config.yaml
num_hidden_layers: 14
hidden_size: 256
d_shared_expert: 64
moe_layers: [2, 3, 4, 5, 6, 7, 8, 9, 10, 11, 12, 13]
router_score: "softmax"
routed_scale: 1.0
balance_bias: false
norm_eps: 1e-05
optimizer: "soap_variant"
beta1: 0.95
max_seq_len: 512
train_tokens: 291500000
Below are experts of layer 7 (counted from 0) of a mixture-of-experts language model. Rows are named router (the router's row for the expert), down (a neuron's output weights, with its number) and show model dimensions 0-127. Each number is 128 + 24 x the weight over its row's rms, rounded and kept within 0 to 255.
After each expert's rows: a language model's description of what the expert responds to. This comes from a sample of Wikipedia text that the model never trained on.

# expert 61
router [134  98 163  70 104 145 144 113 145  81 158 131 115  97 174 116 148 118 127 138 124 100 171 139 109 172 138 132 164  97 135 160 155 145  89 139  83 151 159 134 145 110 147  95 108 133 143  92 121 161 132 160  97 143 141 122 145 157 103 111 153 148  83 143 135 120 122 134 148 136 138 130 124  81 135  76 147 145 128 130  96 124 132 135 153 116 165 131 141 124 106 139  98 124 131 115 100 151 139 115 119 112 109 105 120 148 155 146 136 104 149 158 140 138 110 121 130 116  67 118 118 114 120 146 120 119 160 142]
down0 [104 124 119 158 154 161 140 155 125  46 135 111 138  94 122 153  96 149 157 128 122 106 159 141 104 125 168 175 149  77 126 145 110 130 176 119 101 139 164 122 150  96 131 157 121 107 142  90 167 165 132 145 128 119 115 144  98 126 152 139 107 141 131 100  88 145 129 133 127 144 108 124 123 132 154 128 136 138 113 123 128  92 125 131 134 107 114 137 163 130 100 111 122 138 141 143 157 179  96 110  99 110 150 143 129 153  98 133 126 114 133 174 122 109 146 142 110 162 131 167 151 118 157 139  73 155 130 153]
Description: Lowercase word openings

# expert 24
router [147 136 144  70 132 137 146  98 109  95 167 110 157 117 164 139 168 119 124 155 143  88 166 130 120 171 112  91 150  99 139 119 172 130 126  94  75 139 108 141  94 120 145 144  86 100 130  86 151 147 153 135 110 133 153 153 151 127 124 109 104 134 125 163 167 112 117 126 144 145 155 123 112 120 122 120 145 147 147 117 141 109 149 109  92 125 136 123 158 132 133 104  79 117 131 136 113 161 116 132  91 111 101 120 151 150 161 109 156  95 153 168 144 173 135 148 141 143 102 145 114 126 105 111 113 134 144 129]
down0 [109 120 147 125 120 110 122  95 101 136 117 118 102 124 117 103 111 106 174 113 110 123 128 143 162 128 139 118 110  96 125 128 131 122 144  83 131 141 154  88  76 129  85 146 125 137 150 168  87  92  88 126 158 163 173 141  89 114 151 136 116 121 157 116 126 157  59 138 113 125 137  88 143 122 167 148 139  96 137 107 134 132 118 104 196 131 139 115 101  93 121  77 100 118 126 117 149 141 138 147 115 116 101 142  37 149 139 100 158 107 103  97 115 141 111 107 128 126 101 103 110 165 119 143  97 121 145 110]
Description: Consonant clusters in Latinate words

# expert 3
router [ 80 163 128 129 157 128  91  98  97 161  97 119 138 137 121 174 111 113 131 148 151 122 111  97 153 138 159 109 108 138 142 130 141 139 128 150 145 122 109 113 115 116 140 153 104 151 146 142  93 124 103 127 100 118 114 152  95 134 111  79 104 128 172 100 156 144 152 122  96  96  92  78 115 151 124 116 103  77 119 143 108 159 153  97 148 135 118 160 122 163 102 155 112 155 142 134 122 122 139 115 112 113 148 131  86 153 108 119  91 156  93 119  83  85 148 135  72 111 153 145 117 154 109 122 114 170 103 135]
down0 [127 125 133 145 132 142 142 151 154 134 132 119 132 119  96 126 103 147 160 124 149 139  99 120 119 120 144  88 134 179  97 131 126 111  84 153 151 114 129 161  96 107 146 142 104 147 140 135 121 172  96 135 130 112 124 142 130 104 119 100 114 158 131 146 133  91 181 101  80 117 126 146 130 133 148 132 111 140  86 111 175 153 119  81 123 114 113 125 141 190 114 150 136 159 170  87 123 162 137  80 135 161 144  81 156 118 124 143 117  92 121 128 138  99 104  68 149  89 162 102 117 177 139  73 107 191 115 136]
Description: Coordinators and list punctuation

# expert 7
router [119 117 175 149 164 114 131  98  96 166 131 114 137 101  83 157 146 105 108 104 155 147  99 132 144 129 110 149 109 106 110 108 104 149 100 137 108 109 127 109  85 103 128 141 106 126 111 138 167 130 112 104 138 102 174 137 136 112  83 117 115 127 129 138 138 141 120 117 126 130  79  91 123 151 115 145 107 118 127 121 163 166  86 101 134 151 125 118 160 146 119 105 115 145  93  73 145 110 153 116  90 142  79 132 118 151  95 121 160  97 129  83 147 135 158 142 167 117 106 165 148 123 114  97 103 148 102  75]
down0 [141 153 122  98 135 111 152 130 104 144 133 123 117 144 136 110 116 170 143 106  98 139 127 142 150  96 101 110 115 141  97 111 129 121 112 124  77 155 162 154 131  88 138 115 143 142 153 127 110  90 152 106 182 147 124 118  59 118 144 125 153 113 139 146 145 148 110 105 140 148 130 120 144 114  85 154 108 113 168 124 146 113 132  83 149 121 152 146 123 151 118 103  96 165 101 126 157 126 112 108 134 138 131 194 117 104 147 155 121 175  90 134 123 156 160 112 140 147 139 154 118 157 118 121 185 110 170 142]
Description: Word-final pieces

# expert 36
router [110 159 119 154 151  86 168 179 115 163 161  94 151 106 107 126 132 124 161 111 171 147 145 128 142 111 163 153  88 196 168 148 139 109 172 128 109 158 119 136 139 173  70 118 127  97 133 123 166 110 146 124 119 106 116 176 113  88 121 113 116 103 152  90 104 147 142 135 142 154 135  93 145 156 130 161 122 135 103  80 125 111  82  92 134 113 156  82 134 157 168 131  95  99 195 113 119 131 174 103 131 123 125 152 130 158 138 124 135 144 149 109 149 105 148 177 131 108 135 128 100 171 105 115 100 144 139  99]
down2 [105 113 138 122 122 137 104 104 126 140 130 116 134 170  88 110 108 154 103 138 130 138 164 101 117  93 139 155 126 101 141 120  97 167 139 130 138  96 150 135  86  86  82  86 129 160 125 142 156 135 103 115 104 125 126 110 114 146 119 138 119 157 142 107 152 144  80 103 139 120  85 121 153 134 160 118 125  78 156 160 129 175 137 146 147 135  99 157 136  98 184 141 156 131 129 103 154  83 111 125 155  92 117 161 148 120 120 131 112 153 116 182 144 133 166 123  92 136 139 137 145 122 132 112 100 101 125 101]
Description: Word-final s and t

# expert 52
router [164 107 104 138 164 144 170 102 142  73 176 119 157 112 115 140 123 132 145 148 140 145 156 117 131 122 130 154 113 180 125 163 127 123 141 107  77 118 125 160 109 118 157 126 118 102 124 134  95 138 107  94 146 120 127 145 120 126 126  91 105 139 102 138 147 102 110 124 133 157 156 129  73 145 133 147 124 136 132 103 119 142 128 109 125  97 151 119 133  99 124  96 142 100 171 113 173 139 156 129 108 154 113 134 103 126 127 135 123  91 175 156 178 132 150 123 109 122 112 146 115 119 135  95 147 175 136  78]
down0 [129 128 140 146 100 130 120 110 129  73 106 116 134 135 121 115 133 159  82  95 137 130 175 148 102 170 122 156  88 100 124  88 128  92 170 134  77 152 142  79 128 148 139 113 146 143 102 166 126 145 163 204 108 110 138 118 177 139 103 112 117 166 117 132  82 101 138 121 162 107 126 134 157 152 133 133 150 170 126 170  98 115 125 126 150 179 103 132 121 129 120  87 116 107 157  78 116 131 137 160 111 158 135 174 122 124 102  70 117 158 109 127 138 153 150 138 149 118 118 123 108 133 127 122 153 109 150 177]
Description: Mid-word syllable pieces

# expert 41
router [132  94 142 162 180 167 110 116 142 119 143 143 137 103 152  91  90 131 109 128  97 121 108 101 143 111 152 129 110 136 131 112 120  97  85 121 114 134 154 109 119 139 153 118 123 176 135 145 108 103 110 140 173 120 128  95  96  82 150 111 111 135 135 120 142 118  85  87 140 170 134 106 125 174 146 194  85 119  86 139 138 129 103 128 141 110 136 112 118 148 102 140 153 130 131 122 144 140 147 130  94 145 145 124 134 101 114 131 151 126 145 147 129 128 176 103 134 113 125 174 163 106 127  99 103 167 108 111]
down0 [121  93  94 141 133 109 145  94 110 164 124 113 149 148  99 117 103 129 141 169 122 132  97 173 135 130 105 174 150 133 108 125 153 143 107 121 150 112 137  89 130 129  93 108 139  92 100 116 114  88 132 117 113 126  72 165 165 182 115 122  78 137 130 121 167 119 178  97 134 151 136 131 121 141 133  83 130 193 168 136 164  91 129 119 111 166 145 142 109 137 130  98 132 155 120 122 119 143 157 127 127  91 119 100 146 110 118 103 102 172 117 145 110 144 126 103 112 149 104 131 128 131 144 138 142 138 124 177]
Description: Name syllables

# expert 48
router [154  63 118 126 144 128 111 147 105 134 107 160 120 156 143 147 133 162 133  78 125 121 114 110 161 133 109 123  89 181 109 148  97 172 113 151 133 127 109 110 148  98  83 153 159 148 146 171 137 108 102  87 146 157 133 155 128  79  86 172 132 109 142 133 106  95 123 165 146 121 143 127 125 148 121  92 122 112 144 154 150 139 102 162 100 112 116 143 160 149 154 159 170 130 119 128 139 131 163 114 150 141 115 122 147  82 144  89 132 116  97  96 110 121 156 111 126 176 175 142 142  94 109 129 172 144 139 127]
down2 [118  98  64 107 104 153 132 131 138 125 154 146  68 133 107  88 182 114 144 119 164 112 147 113 163 119 134 123 148 118 167 130 127 121 136 130 160 110 105 127 119 127 134 139 123 141 159  93 139 145 148  75 134 110 149 117 120 128 135 124  69 112 148 143 108 143  91 159 111 136 124 128 151 154 158 138 126 162 142 126 119 147 112 116 137 139 133  77 147  96 133 123 137 123  99 127 116  98  99 130 151 133 130 117 146 145 135 151 186 124 158 133 149  99 152 118 131  76 116 161 133 137 101 139 100 101 150 102]
Description: Dates and time prepositions

# expert 17
router [134 143 106 137 131 116 107 119  99 175 110 130  97 132 151 164 108 143 134 106 162 126 100 126 110 153 119  86  94 125 113 144 114 155 102 140 140  83  86 124 164 158 114 171 137 167 144 161 121  86 140 128 153 137  95 111  91 125 116 175 100 115 152 106 142 138 171 148  94  90 102  96 110 156  85 157 124 117  74 122 148 159 120 109 133  95 110 146 136 168 166 138 113 126 171 147 111  73 167 111 145 105 112 105 141 131 130 101  96 147  98 115 115 139 159 138  83 120 156 119 137 145 130 169 164 123 120 152]
down0 [162 138 107 156  92 142 139 127 118 123  82 131 144 101 116 133 147 182 145 148 131 149 138 139 178 107 133 118 123  78 118 122 149 136 101 125 137 157 139 152 124 113 140 112 110 153 126 123 122 129 126 130  89 110 148 152 105 156 155 131 139 170 113 139 153 159 100 143 136 124 148 151 137  91 139 119 152 131 169  98 108  91 107 128 101 118 111 147 100  98 137  86 144 106 133 138 115 108 135 126 142 155 138 120 119 119 124 181 142  91 110 144  95 128 101 102  89 136 155 132 162 140 133 147  97 147 154 117]
Description: List separators and conjunctions

# expert 13
router [116 107 129 133 162  98 103 169 148 160 130 123 133 103 122 110 133 112 107 156 150 160 114 138 129 127 126 122 119 137 166 142 125 123 120 143 117 101 113 119 104 134 152  91 122  93 117 150 181 124 136 141 127 103 129 144 134 154 114 121  97 103 175 104 150 136 118 113 174 118 126 132 118 138 143 173  80 111  86 101 138 107 133 119 125 115 134  78  78 144 119  93 135 133 139 139 138 129 130 119 136 145 155 171 101 135 126 140 173 156 157 113  75 106 152  92 107  71 101 163 102 113 124 135  99 162  94 131]
down0 [137 187 128 128 152 112 112 131 109 134 154 102  87 171 114 154 134  90 155 156 152  87  94 107 120 128 105 132 147 132 125 142 103  90  99 135 136 113 126 111 117 111 118 116 124 111 164 111 161 111 214  81 143 152  99 122 143  62 140 148  97  94 104 141 116 147 153 139 123 137 137 131 134 133 104 100 142 133 139 104 106 152 139 142 174 150 120 115 130 101 102 107 127 118 119 131 107  80 101 118 122 127 121 111 172 115 142 113  84 102 100 115 144 119 103 159 144  69 112 120 126 125 188 122 132 132 118 129]
Description: Vowel word endings

# expert 12
router [166 115 168 146 145  97 159 123 117  92 156 122 116 127 179 149 144 100 156 152 100 143 176  87 115 172 144 139  97 133 142 131 165  99 136 121 102 171 120 114 117 107 140 144 115 112 129 118 145 142 114 101 155  77 117 163 165 130 134 127 112 136 139 169 128 140  88 102 154 150 133 130 138 118 156 157 103 145 118 133 141 129 153 119 142 119 138 115 120  81 144 142 125 102 121 116 123 136 123 104  92 144 158 108 149 122 137 117 171 108 146 117 166 175 158 133 179  99 109 152 133 131 126  87 103 129  87 126]
down0 [133  76 100 116 100 119 140 116  90 115 132 116 151 110 137 150 110 146 111 119 144 137 167 145 131 114 111  78 106 116 126 102 114 149  98 120  64  88 106 156 140 112 118 123 107 160 115 158  88 123 139 117 158 153 125 198 150 100 156 132 137 100 147 122 140 126 124 149 115 126 148 170 169 145 140 134  77  75 135 101  88 138 114 113 135 102 135 115 117 109 132 106 125 149 107 113 157 136  99 150 150 153 185  74 126 118 106 120 104 153 138 120 144 111  96 137 105 116 127 115 110 109  70 141 114 106 112 133]
Description: Mid-name vowel pieces

# expert 20
router [129 124 141 132 169 103 140 132 131 118 167  73 122 123  82 113 144  74 175 147 129 135 127 142 133 127 149 132  98 125 143 145 157 111 119 114  96 163  97 156 131 110 152 172 136  82 117 148 141 125 119 124 114  78 119 153 128 119 111 148 126 168 122 105 139 114  99 104 156 144 122 129  95 161 128 130  96 131 133 142 144 177 124 130 131 143 155  87 150 107 173 137 109 117 160 124 109 168  99 109  88 134 141 155 154 128 122 113 115  95 152 137 164 144 155 182 170 148 171 161 175 152 161  96 102 158 115  89]
down2 [148 131 145 117 108 123 105 109 177 140 113 106 146 111 132 120 145 136  88 104 136 111 147 103 174 134 108 120 156 153 107 147 148 124 122  74 131 146 117 152 123 126 136  95 101 110 109 121 162  91 104 114 112 102  95 192 146 155 138 117  84 133 152 173 116 141 115 134 165 113 155  89  97 114 125 130 170 144 122  83 128  77 173 142 125 118 103 141  99 108 168  88 135  75 138 191 125 168 114 129 166 137  81 109 122 137 120 151 103 154 159 116 115 127 155 174 129  70  91 165 121 155 154 126  95 185 126 156]
Description: Early word-piece letters